Below are experts of layer 2 (counted from 0) of a mixture-of-experts language model. Rows are named router (the router's row for the expert), gate (a neuron's input weights, with its number), up (a neuron's input weights, with its number) and show model dimensions 0-127. Each number is 128 + 24 x the weight over its row's rms, rounded and kept within 0 to 255.
After each expert's rows: a language model's description of what the expert responds to; "comes after" lists some tokens at least twice as common just before its tokens as in all text. This comes from a sample of Wikipedia text that the model never trained on. Tokens count by the router's weight.

# expert 8
router [114 127 150 124 150 109 100 126 167 121 161 128 120  81 110  95 194 138  94 101 159 151  88 148 122 132  94 153 136 105  87 145 138 134 129  78 179 131 143 127 141 118 146 115 121 127 153 142  83 106 149 125 181  90 142 113 108 115 119 132 131 117 143 107 167  96 126 127 140 139 121 146 145 131  83 115 135 151 121  95 145 135 105 104 153 162 144 101 147 147 121 123 125 115  99 133 102 135 122  94 107 129 123 151 104 153 123  94 100 101 163 144 154 133 175 105 110 111 116 108 100 106 180 179  99 130 161 139]
gate13 [160  79 138  79 125 121 133  87 119 177 140 112 115 101 121 156 128 102 136 111 174 101 171 111 101 130 132 143 138 116  89  99 107 137 100 124 143 111 173 146 151 123 134 152 133  97 178 137  96 120 168 120 124 158 133 106 104  82 165 136  98 114 158  97 154 168 133 146 108 137 125 126 125 135  89 139 106 105 142 109 104 114 145 142 145 133 157 112  81 135  84  94 132 118 101 130 112 109 145 136 134  63 127 111 121 138 119 138 155 146 154 115 114 106 141 112 109 116 135  98 147 104 173 134 158 126  88 155]
up13 [157 118 130 151  92  95 109 123 120 131 122 145  92  87 128 157 112 124 135 187 156 149 149 155  71 145 146 118 122 161 111  95 132 128 130 147 119  99 109 192 133 115 100 152 169 138 119  93 143 138 144 135 159 151  97 141 134 123 141 143 134 130 177 115  99 140 127 134  96 157 134  85 134 107 115 144 124 103 132  68 164 145 147 138 150 143 150 135 149 145 137 155 119 118 109 113 111 122 163 144 106  93  74  93 115 102  94 126 110 114 150 117 162 154 161 124  86 168  92 160 131 134 138 134 149 143 118 119]
gate14 [133 142 151 156 151 104 122  91 159 135 159 135 129 103 101 134 111 120 131 135 150 116  61 106 129 166 172 119 129  81 122 111 168 136 159 115 178 120 143 175 119 100 144  70 170 136 148 140 111 125 148 130 129 148 123  97 104 139 112 159 116  57 132 126 125  96 126 118 120 120 139 139 100 114 128 126  83 148 164 111  95 124 117 121 164 137 101 137 105  99 146 112 123 160 135 140 115 146  98 147 131 132  93  79  99 137 128 142 139  79 141 128 158 144 135 124 174 126 131 167 140 140 131 121  87 138 137 100]
up14 [149  88 130 147  75 145 109 152 108 111 119 153 148 114 127  97 136 112 113 153 105 132 126 138 133 120 136 119 141 109 154 135 146 122 124 145 152 163 123  90 162 141 159 110 179 182  89 107 125 171 148 133 106 107 136 107 136 168  81 131 124 113 153 101 125 162 148 144 166 110 110 136 147 123 174 139 112 141 153 131 175 147 121 136 122 161 100 172 149 124 136 118 124 132 154 149 184 118 137 105 161 155  99 125  93 148 120 134 147 183 112 108  62 122 117 101 113 104 108 114 129 117  95 157 132 128 135  98]
What it handles: Commas, and, closing parentheses and linking verbs like is, was, were, has, especially "There is" and "There were".
comes after: "s", ",", " it", " It", " he", "\""

# expert 10
router [138 128 167 128 155 136 105 124 118 114 167 144  93 129  86  80 126 137 105 136 160 189 100 157  85 124 120 175 161 126 119 153 123 120 142 133 139 114 152 152 100 152 132  99 129 121 158 150  90 114 167 160 140 120 160  87 131 118  88 130 128 136 162 102 150 121 148 124 142 126 127 132 146  91 103 107 170 154 114  80 120 137 114 129 130 164 130 107 154 144  76 116  92 129  81 125  99 161 126 131 100 114 134 146 117 133 130 100 104 101 158 119 139 139 159 112 108 128 119  82  68 118 151 134 100 127 147 149]
gate13 [144 112 153 115 125 118 101 155 172 109 204 111 101 109 141  89 136 122 167 109 154 131 154 149 126 122 152  72 159 143 130 129 124 108 113 157 151 138 127 100 149 155 137 133 167 107 166 170 129 113 123 148 173 153 129 138 154 141 107 144 141  76 155 138 134 148 114 143 128 104 129 118 172 103 120 176 130  96 131  85 126 165  65 129 127 116 156 111 109 148 112 113 125 137 135 121 134 148 111 162  75 154 107 128 135 126 154 116 142 154 128 152  92 135 123 113 159 127 157 113 124 130 176 123 126 152 100 149]
up13 [123 148 129 112 134 143 110 110 155 148 212 104 101  97 153  90 128  96 161 104 123 138 172 122 133 121 141  89  92 144 129 149 139  90 130 156 138 152 129 133 163 135 123 128 133 133 142 148 129 147 156 105 176 162 130 127 158 129 121 155 155  72 135 139 149 110 123 123 144 120  96 197 131 106 114 147 151  89 100 146 125 152  86 122 141 125 159 106 112 150 132 128 100 136 164 149 127 153 126 169 118 122 127 132 159  91 125  92 160 131 137 148 142 137 101 140 147 119 149  83 115 141 149 119 146 172  95  96]
gate14 [142 116 154  87 164 109 166 122 159 100 140 162  93 156  86 105 126 172 123 131 121 129 138  47  95 128 153 140 165 112 135 165 116 140 114 103 149 142 110 165 126 164 128 154 166 150 185 123 126 152 116 152 122 135 102  91 124 105 151 144 138 134 109 111 109 124 134 100 131 139 141  73 139 145 110 153 136 144 129 117  81 124  93 158 122 128 134 115 126 157 125 150 114 147  94 153 119 134 106 101 106 159 135 128 103 144 139 154 107 127 127  99 146 118 172 190 128 124 110 115 144 131 125  81 117  95 123 136]
up14 [107  85 118  92 140 102 111 130 164  76 134 100 136 120 106 129 171 126 128 154 113 151 164  59  73 131  94 119 155 125 126 127 147 127 108 124 140 145 162 173 173 126 102 139 135 149 118 127 151 139 142 152 129 139 122 100 105 176 132 132 184 103 119  95 138 160 148 114 122 134 126 140 122 125 113 115 163 139 156 122 108 139 123 120 144 179 133  88 155 149 111 130 134 154 115 123 151 119 122 151  88 113 104 115 156 112 133 167 160 107  94 172 120 116  87 168 146 113 124 140 156 109 111 160 140 129 138 166]
What it handles: Table pipes, row separators like ---|---, list dashes and line breaks in Wikipedia tables and lists of results, filmographies and taxonomy.
comes after: "\n", " |", ".", ")", "==", "==="

# expert 2
router [115 141 167 142 146 124  87 120 119 121 158 145 104 118 127  99 161 145 105 118 148 153 103 141  95 139 124 133 136 127 116 142 135 139 138 117 152 125 159 156 106 136 116 115 106 104 143 156  77 112 147 162 137 111 142  65 165 113 127 120 116 125 151  84 151 106 117 145 169 121 139 137 168  96 110 115 143 162 150 100 137 150 126 114 152 147 154  84 161 140 120 122 115 113 113 138  91 193  90 103  85 111 145 131  83 141 132  88 127 104 165 111 129 140 157  87 121 109 101 113 111 127 164 162  81 156 141 157]
gate7 [117  91 136  76 142 106 148 111 135 128  93 142 166 125 163 102 108 101  98 104 139 186 120 153 133 117 111 116 158 105 161 157 115 140 163 123  82 127 110 146 130 145 143 166  87 143 142 155 138 116 137 180 133 118 140 143 149 115 120  93 147 147 145 135 151 131 110 127 142  85 123 140 123 133 124 150 108 134 134 138 141  80 118 117 114 101  82 101 132 113 133 132  96 166 122 136 113 150 128 142  81 143 112 185 168 131 131 114 164  63 125 135 127 152 169 158 133 149 124 158 105 157 124 123  91 129 138 167]
up7 [138 112 146 140 134 139  89 136 144 113 150 102 105 115 124 146 130 121 126 107  88  85 109 120 166 147 136 116 104 148 115 129 133 129  49  93 163 141 109 134  89 127 120  74 189 144 125  94 111 148 160  96 129 130  81 117 116 116 103 129 131 138 125 146 100 126 128  93  97 171 134  84 147  89 112  96 124 113  95 144  96 134 106 116 144 132 145 146 142  97 143 151 115  56 110 105 116  86 126 104 151  91 135  85 125 146 116 145 107 160 115 122 133 143 122 141 126 117 137 135 129  82 127 157 143 123 148 104]
gate8 [137 112 147 142 135  99 131 143 147 144 103 137 120  95 146 135  88 136 116 159 114 144 146 122 171 153 134  92 122 154 130 127 115 140 112 104 116 107 121  64 141 120 177  85 122 118 164 184 123  94 145 120 131 139 129 115 105 135 138 135  87 115  99 136 126 137 137 141 122  93 118 198 112  95 120 140  84 114 172 108  97  77 149 136 132  96 113 126 131  97 105 107 144 139 142 155 111 126 108  88 135 108 115 155 111 107 145 138 137 143 158 114 102 103 164 153 149 132  83 102  95 120 125  90 168  86 115 156]
up8 [136 126 110 132  92 137  88 112  81 137 133 101 110 129 119 131 113 138 116 136 168 130 129 121 146 124 124 159 156 118 113 150 128 106 133 127 158 128 114 159 147 120 109 142 122 173  93 110 162 137 130 129 152 119 104 142 145 118 112  70 126 176  97 104 120 118 148  91 160 154 143  89 135 165 125 101 130 151 125 121 163 129 156 104 146 131 159 124  98 123 143 132 157 120 155  82 150 113 142 166  87 179 128 113 155 140  82 146 123 103 135 159 179 126  82 134 132 170 127 157 161  75  95 139 132 130 158  89]
What it handles: Lone space tokens before the next word, mostly inside noun phrases after adjectives or prepositions, plus some word-opening pieces like p, po, dis.
comes after: " |", " the", " a", " and", " was", " of"

# expert 16
router [149 165 163 115 195 135  98 149 117 115 135 159 104 132 115 109 136 134 100 121 164 144 113 162  98 132  97 131 159 117 137 149 124 138 155 134 132 130 127 128 134 160 108 111  73 126 114 161 111 102 162 148 146 117 130 101 138 112 110 122 137 119 153 101 148 100 138 161 148 144 143 148 155  97 118 111 144 170 144  72 139 181 121 136 127 157 135  98 148 119 103 157  92 123 131 140 129 148 132 120  93 123 172 170  85 137  82 110  83  96 134 102 138 157 133 113 126 148 102 101  96 109 148 164  88 147 159 129]
gate7 [114 126 124 146 136  91 119 144 127 128 149  92 167 119 165 105 134 101 147  97 104 124 124 153  69 161 131 103 121 124 121 144 103 151 177  95 123 122 110 167  68 140 136 106 136 129 128  88 142 101 140 102 122 116 122 137 155 151 135  96 135 100 132  94 101 101 147  95 150 126 116 124 123  88 113 166 114 132  86  82 100 129 140 117 133  98 152 127 125 109 131  92 121 140 131 149 118 106 107 104  98 139 169 182 114  98 157 154 137 142 131 134  90 138 139 135 156 137 124 124 140 118  70 194 128 157 105 146]
up7 [127 136 138 125 107 150 165 124 130 139  62 127 102 125 111 151 133 161 114 118 109 111  60  95 181  74 109 127 127 116  94 171 144 112 133 129 163 130 149 137 111 139 120 138 125 101 117 145 132 160  80 146 148 100 148 142 115  96 153 147 140 156 123 138 111 125 144 131 135 130 131 133 174 149 129 165 151 117 176 159 192 141 123 126  90 156  82 106 121 119 116 162 156 140 136 117 115 135 150 136 105 124  46 128 138 158 160 118 134 142 145 136 127 127 128 109 113 124 147 127 151 132 165 113 126 140 157 154]
gate8 [158 117 137 131 161 116 127 126 112 143 130 158 130 180 154 104 131 123 139 133 132 115  75 158 113  99 114 103 162 133 119 173  85 142 132 117 164 115 168 138 161 145 118 118  94 138 152 115 115 140 138 136 186  86 107  93 127 153 122 129  94 118 145 104 142 165 115 121 110 111 133 108 112  93 102 120 106 122 110 121 104 164  61 137 119 123 147  84 134 152 108 113 113 149 114 170 125 121 174 127 105 171 147 106 154 106 141 119 106 151 137 159 123 119  95 155 160 122  84 131 141 131 111  95 101 142 176 102]
up8 [120 148 150  98 107 151 127 130 158  87 118 143 149 110 113 131 133  98 128 107 110 181 140 122 150  96 111 177 105 166 128 124 169 149 129  93 115 133 142 115 123  84 104 166 168 172 134 145 138 140 106 103 141 196 117 167 162 127 154 139  95 135 138 119 146 124 154  96 145 141  97 104 131 147 157 147 145 172 118 125 120 157 157 140 132 142 130 111 102 139 149 130 127 118 124  79 149 117 154  59 112  93  87 158 157 141 122 106 135 110 128 138 174 107 108 131 131 100 104 157 152 106 149 134 145 118 122 134]
What it handles: Second or later pieces inside ordinary words and unit abbreviations, such as la in platforms, man in manufacturer, s in sqmi, k in kg.
comes after: " ", " f", " p", " re", " c", " de"

# expert 1
router [112 101 148 129 138 121 138 129 152 129 199 138 105 122 120 119 121 159 102  87 158 149 109 149 108 133 125 153 140  84 135 145 125 170 138 114 140 135 142 119 144 130 152  93 127 129 124 146  81 126 162 159 139 110 165  95 131 105  94 127 144 131 149 100 174  91 134 154 162 130 104 114 169 120  84 110 159 144 113 114 131 140 142  93 148 144 126 113 166 149 116 109 108 105 109 119 128 125 119 108  95 123 161 132 106 171  97 113  68 105 123 121 160 139 149 111 114 118 139  69  82 109 177 142  88 127 136 151]
gate12 [108 123 154 100 181 141 117 115 146 130 192 165 146  99 113 100 120 146 123 160 118 164 128 168 102 131 122 133 142  96 113 147  88 139 110 117  94 124 120  99 129 136 133 121 112 126 113 105  92 124 108 137 112 145  80 128 168 126 138 147 155 158 150 134 103 119 103 139 121 111 111 119 159 165 123 152 124  99 184 181 123 135 115 101 111 108 154 111  82 147 106  90 114 110 127 170 132 150  73 140 122 117 105 166  93 134  76  95 123 147 112 102 128  92  85 136 115 121 120 128 129 126 148 139 103 147 115 158]
up12 [171 141 148 119  75  89 125 145 106 110  81 100 141 172 142 128 129 126  98  94 120  91 141 106 147 107 121 147 121 167 148 120 165 144 132 144 144 160 150 168 142 109 126 125 135 111 171 149 131 134 141 114 146 106 166 107 107 136 123 122 109 115 105 148 136 144 171 111 139 137 152 126 103  93 147 111 135 137 111  76 163 105 135 150 151 131 148 144 156 110 136 182 117 145 134  80 102 107 183  87 110 132 130 108 164 104 161 131 130 104 148 169 117 141 165 155 125 152 164  98 119 109 106 141 131 105 158 109]
gate13 [150 135 168  95 147 155 121 151 130 115 103 136 123 179 157 106 122 122 127 153 133 119 109 132 131 122 169 108  95 110 159 113  97 184 104 163 110 116 135 128 137 162 131 121 144 117 155 128 101 128 161 143 128 127 100 116 108 152 135 152 123 178 112  83 133  96 104 168 144 151 163 141 137 137 139 131 124 133 146 101 126 142 141 160 165 116 143 126 144 170 138 141 159 105  86 123 151 165 155 120 138 143 110 105 171 167  74 149 132 116 145 103  93 123 109 139 161 125 114 178  80  96 150  99  94 158 115 111]
up13 [111 143 127  85  86 138 134 147 134 141 160 138 111 137 146 175 144 116 107 155 124 100 118 129 132 121 126  91 130  94 127 127 126 110  86 127 152 191 125 146 125 150 127  78 136 127 191 137 106 100 151 125  94 102 121 125 109  83 120 138 135 116 120 115 151 123 150 146 117  86 154 138 188 133 120 128 127 147 134 118 101 125  97 161 175 139 170 103 105 184 115 148 161 172 104 114 143 168 117 164 105 157 118 105 151 118 103 126  94 100 146 117 111 114 121 126 130 103 129 165 112 151 114  90 147 146 105 117]
What it handles: Digit tokens and number pieces in tables, stats, scores and measurements, such as 19, 4.2%, 0–0, 245 m.
comes after: " |", " 19", "|", ",", "–", "."

# expert 14
router [129 127 147 115 140 132 120 139 108 125 139 157  80 120  84  92 144 133 122 123 154 142  94 145 110 153 105 143 163  68 119 139 119 129 140 120 141 136 155 124 118 139 166 105 113 129 169 162 105 138 167 148 158 114 157  98 135 112 125 143 130 133 152  99 158 115 120 122 160 107 136 128 148 106 114  96 133 146 150 113 125 128 115 110 150 129 146  76 161 117 128 123 128 103 108 127  79 185 112  82  79  87 156 151  89 150 113  96 103 106 149 120 133 105 145  89  97  90 151  89 120 105 147 162  91 118 142 165]
gate6 [116 159 168 131 135 110 123 120 110 136 145  98 110 145  73 114 130 125 135 134  82 140 134 157 140 146  87 136 157 100 122 187 163 141 158 151 117 110 129 123 145 138 152 133 117 132 129 161  95 131 150 153 132  79 134 134 166  86  61 159 119 120 109 153  93 104 130  91 119 151 170 143 140  86 110 119 105 140 102 141 130 135 139 135 115  93 121 152 157 118 128 152 152 171 132 126 138  89 124 173 164 103 142 125 130 127 173 142 125 138 124 144  94 111 127 123 112 147 136 103 160 107 142 150 106  82 138 180]
up6 [140 143 127 171  87 131 164 118 121  89 117 149 128 125 144 149 117 142 145 152 150 128 134 126 135  77 157 172  91 109 135 123 142 146 170 114 139 140 151 112 130 114  98 155 113 120 126 129 135 149 137 108 137 120 169 118 154 103 120 164  55  81  72 131 141 163 131 118 132 129 151 169 151 152 150 130 119 130 161 122 154 192 110 131 128 125 111 129 114 127 130  98 176 114 141 181 122 110 128 104 153  88 125 176 118 158 133 133 128 117 155 128 121 135 114  91 148 115 131 114 135 125 113 115 130 169 164 182]
gate7 [113 159 121  96 113 144 101  87 105 137 160 111 183 118  85 147 168 148 103 156 153 124  90 131 139 133  71 122 157 123 101 122 137 117  94 173 145 102 134 160 137 138 131 113 155 124 107 163 144 124 134 156 124 137 115 133  96 167 149 124 120 138 125 105 129 128 132 141 160 117 133  93 141 115 122 124 131 133  83 168 103 135 149 159 146 127 146 109 190 117 142 113 177  96  85 108  94 101 177 123 109 104  71 124 157 136 126 107 150 161 144 101 111 129 153 123 145 139 169 125 153 134 123 147 137 123 140 156]
up7 [ 97 112 124 122 140  80 109 118 124 109 100 125 126 117 128 153 100  83 115 131  95 111 115 144 138 131 134 132 124 120 155 122 138 100 155 145 127  92 107 116 141 113  97 118 137 118 117 124 142 118  88 143 150 148  85 105 119 108 112 125 102  83 133 128 147  88 120 103 168 152 138 184 162 112 139 193 136 143 152 150 170 180 121 134 104 171  75 121 117 140 124 125 104 142 125 165 162 119 133  97 119 107 131  79 141 104 113 111 132 160 119  95  69 121 101 104 126 100  82 140 131 132 165 139 118 104 121 163]
What it handles: Single capital consonants opening names and title words, such as C in Clairaut, D in Driver, P in Philippines, occasionally lowercase f.
comes after: "-", " |", " the", " (", ":", " \""

# expert 6
router [121 146 160 133 167  94 123 131 133 130 162 139 130 121 122 106 139 166 110  92 153 145 116 149 115 153 102 152 147 109 122 151 127 155 117 117 154 135 137 117 148 135 133 109 117 114 144 195  96 134 119 144 128 127 154  84 160 112 104 136 145 136 172 107 160  96 130 141 161 144 146 131 153 101 109 103 170 143 132 113 125 154 125  72 144 160 168  81 140 134  96 108 139 114 142 159  94 187 103 102  96  91 177 139 103 132  90 118 107  82 162 128 130 134 131  99 131 117 120 109  95 109 118 149  98 120 162 146]
gate13 [154 105 106  87 117 119 182 148 146 114 126 128  90 106 126 128 141 121 153  85 117 161 116  99 132 127 130 114 165 107 134  82 141 121 105 155 135 140 105 119 141 126 125 115 131 129 114 146  89 144 119 138 115 141 142 161 145 140  97 188 120 117 169 148 169 154 168 132 151 151 152 163 142 127  99 108 151 108 118 113 145 146 106 146 164 133 159 140  95 129 125  99 139 132  65 184 147 164  86 111 125 134 113  67 131 153 138 140 126 127 203 152 150 126 126 140 145 127 129 140 150 104 124 148 126 107 142 101]
up13 [ 92 142 143 156 131 152 151  85 134 124 125 139 124 123 131 108 131 138 152 116 108 133 149 140 182 169 111  94 126 135 132 120 110 141 156  87 132 130 128 126 141 161 153 177 134 139 133 123 110 143 149 128 169 138 113 135 149 155 104  72 136 141 113 128  87 115 111 124 128  99  78 122  80 111 132 171 109 109 138 131  74 141 143 161  90  71 133 117 187 141  81 124 141 141 148 144 125 156 124 131  99  87 158 174 108 101 121 130 141 123 108 120 115 112 150 154 139  87 100 137 107 112 109 130 162 136 119 174]
gate14 [109 118 143 115 141  64 119 148 138 144 126 115 111 171 129 166 112  81 124 152 105  93 138 117  92 138  99 167 101 108 143  85 167 103  94 180 112 113 177 140 132 119 115  85 142 150 110 122 106 135  95 174 146 103 127 144 118 117 105 121 155 133 153 118 152 113 133 101 121 116 133 145 131 123 131 124 137 115 129 141 159 151 127 131  92 111 133  95 154  95 153  48 123 141 133  98 123 120 119 150 106 124 114 140 142 131 153 144 103 103 141 127 115 139 142 118 189 160  96 117 121 173 111 148 103 135 171 121]
up14 [153 126 111 127 115 132  81 147 130 133 108 148 158  64 132 117 166 173  87 141 115 109 155 119 169  66 195 155 119 126 123 178 167 112 123 128 132 107 135 124 120 182 135 134 115 125 152 129 122 145 133 151 155 110 112 114 129 119 193 124 158 140 108 127 122 119 142 152 140  97 122 124 137 137  96 124 141  87 151 172 157 107 137 146 126 139 138 138 128 165 136 142 131 119 109 181 135 108 113 114 106 159  86 133 138 129 127 116 150 129 142 122 156 131 129 135 117 154 167  82 112  94 145 159 148 143  97  98]
What it handles: Line breaks, section heading markers like == and ===, and prepositions such as by, at, as, especially "novel by" and "competed at".
comes after: "\n", ".", "ed", ")", "==", "==="

# expert 4
router [130 136 153 139 178 110 105 112 143 125 184 136 131  96  86 108 169 141  88 113 155 137 123 165  97 141  99 152 150 120 103 149 134 150 117 108 157 113 117 100 131 134 152  74 141 121 152 150 116 123 160 130 160 108 159  91 148 116 120 114 147 151 138  92 169  98 111 142 173 133 140 130 141 112  99 101 127 165 128  98 131 153 113  96 135 149 152 104 156 120  99 100 112 109  94 178  78 150 119 121 130 103 151 151 101 142  80 117 126  94 153 142 132 143 149 104 122 109 107 104 109  92 135 144 107 146 159 153]
gate13 [144 167 117 154 112 110 151 134 134 110 140 166 139 128 155 140 157 118 127 113 183 132 176 136 102 133  61 119 141 133 114 142 113 154 104 175 137  90  90 130 117 114 123 155 154 113 143 151 118 156 113 104 140 113 149 113 117 139 116 135 142 139 133 103 159 135 134 143 160 128 139 113 139 144 121 113 109 112 134 120 118 162 116 186 171  82 108  89 127  83 115 118 129 151 127  79 111 105 117 127 130 122 149 102 154 132 127 134  98 107 153 172 129  97 109 150  89  86  76 126 128 129 190 122 105 157  91 109]
up13 [142 159 122 150 137 139 129 126 154 134 124 104 107 118 106 109 102 146  81 161 182 139  92 131 173 146 118 129 106 100 110 142 156 153 102 121 139 134 114 103 109 108  93  98 111  97 123  81 128 149 100  99 116 113 109 117 112 106 136 101 111  88 124 134 184 125 171 154 120  98 100 102  83 152 113 107 144  81 109  96 117 132 154  92  97 102 107 139 136 161 137 109  90 122 159 147 118 117 125 112  94 105 130 125 156 103 164 169 148 111 150 153 156 145 176 124 165 136 152 117 125 137 153 138 144 128 158 150]
gate14 [179 133 152 132 115  88 167 107 124 144 137 126 119  80 139 101 127 112 130 121 135  82  76 125 167 118  96 120 160 141 141 120  94 160  95 159 123 143 152 134 114 174 124 133 140 158 132 169 151 129  84 163 161 162 146 107  76 127 135  98 132 145 119 127 159 107  80 154 144 123 158 117 147 137 126 121 139 104 131 137  83 133 151 119 120 131  96 140 124 184 109 122  92 135 158 143 156 116 154 157 131 122 112 118 130 122 137  93 157 130 136 130 124 137 156 109 157 102 142 127 150  72  86  93 114 141 156 145]
up14 [115 130  59 149 131 147  86 148  92  82 170 144 110 106 126 145 117 138 147 170 149 122 107 148 128  83 143 111 119 128 156 130 125  96 106 125 111 135 129 119 119 160  95  87 150 147  93 151 134 134 179 147 134 109 130 102 117 145 138 150 134 104  96 158 107 134  69 119 155  95 144 150 144 116 158 134 141 103 132 120 144 109 148 168 138 140 151  96  82 141 125 122 133 120 147 149 158 123 147 100 101 163 150 158 100 115  72 154 111 161 122 124 117 115 142 143 126 121 109 130 149 127 125  96 179 101 106 169]
What it handles: Function words such as the, of, in, that, his, their, especially the right after a verb or clause opener like "showed that the".
comes after: " of", " in", "ed", "'", ".", " to"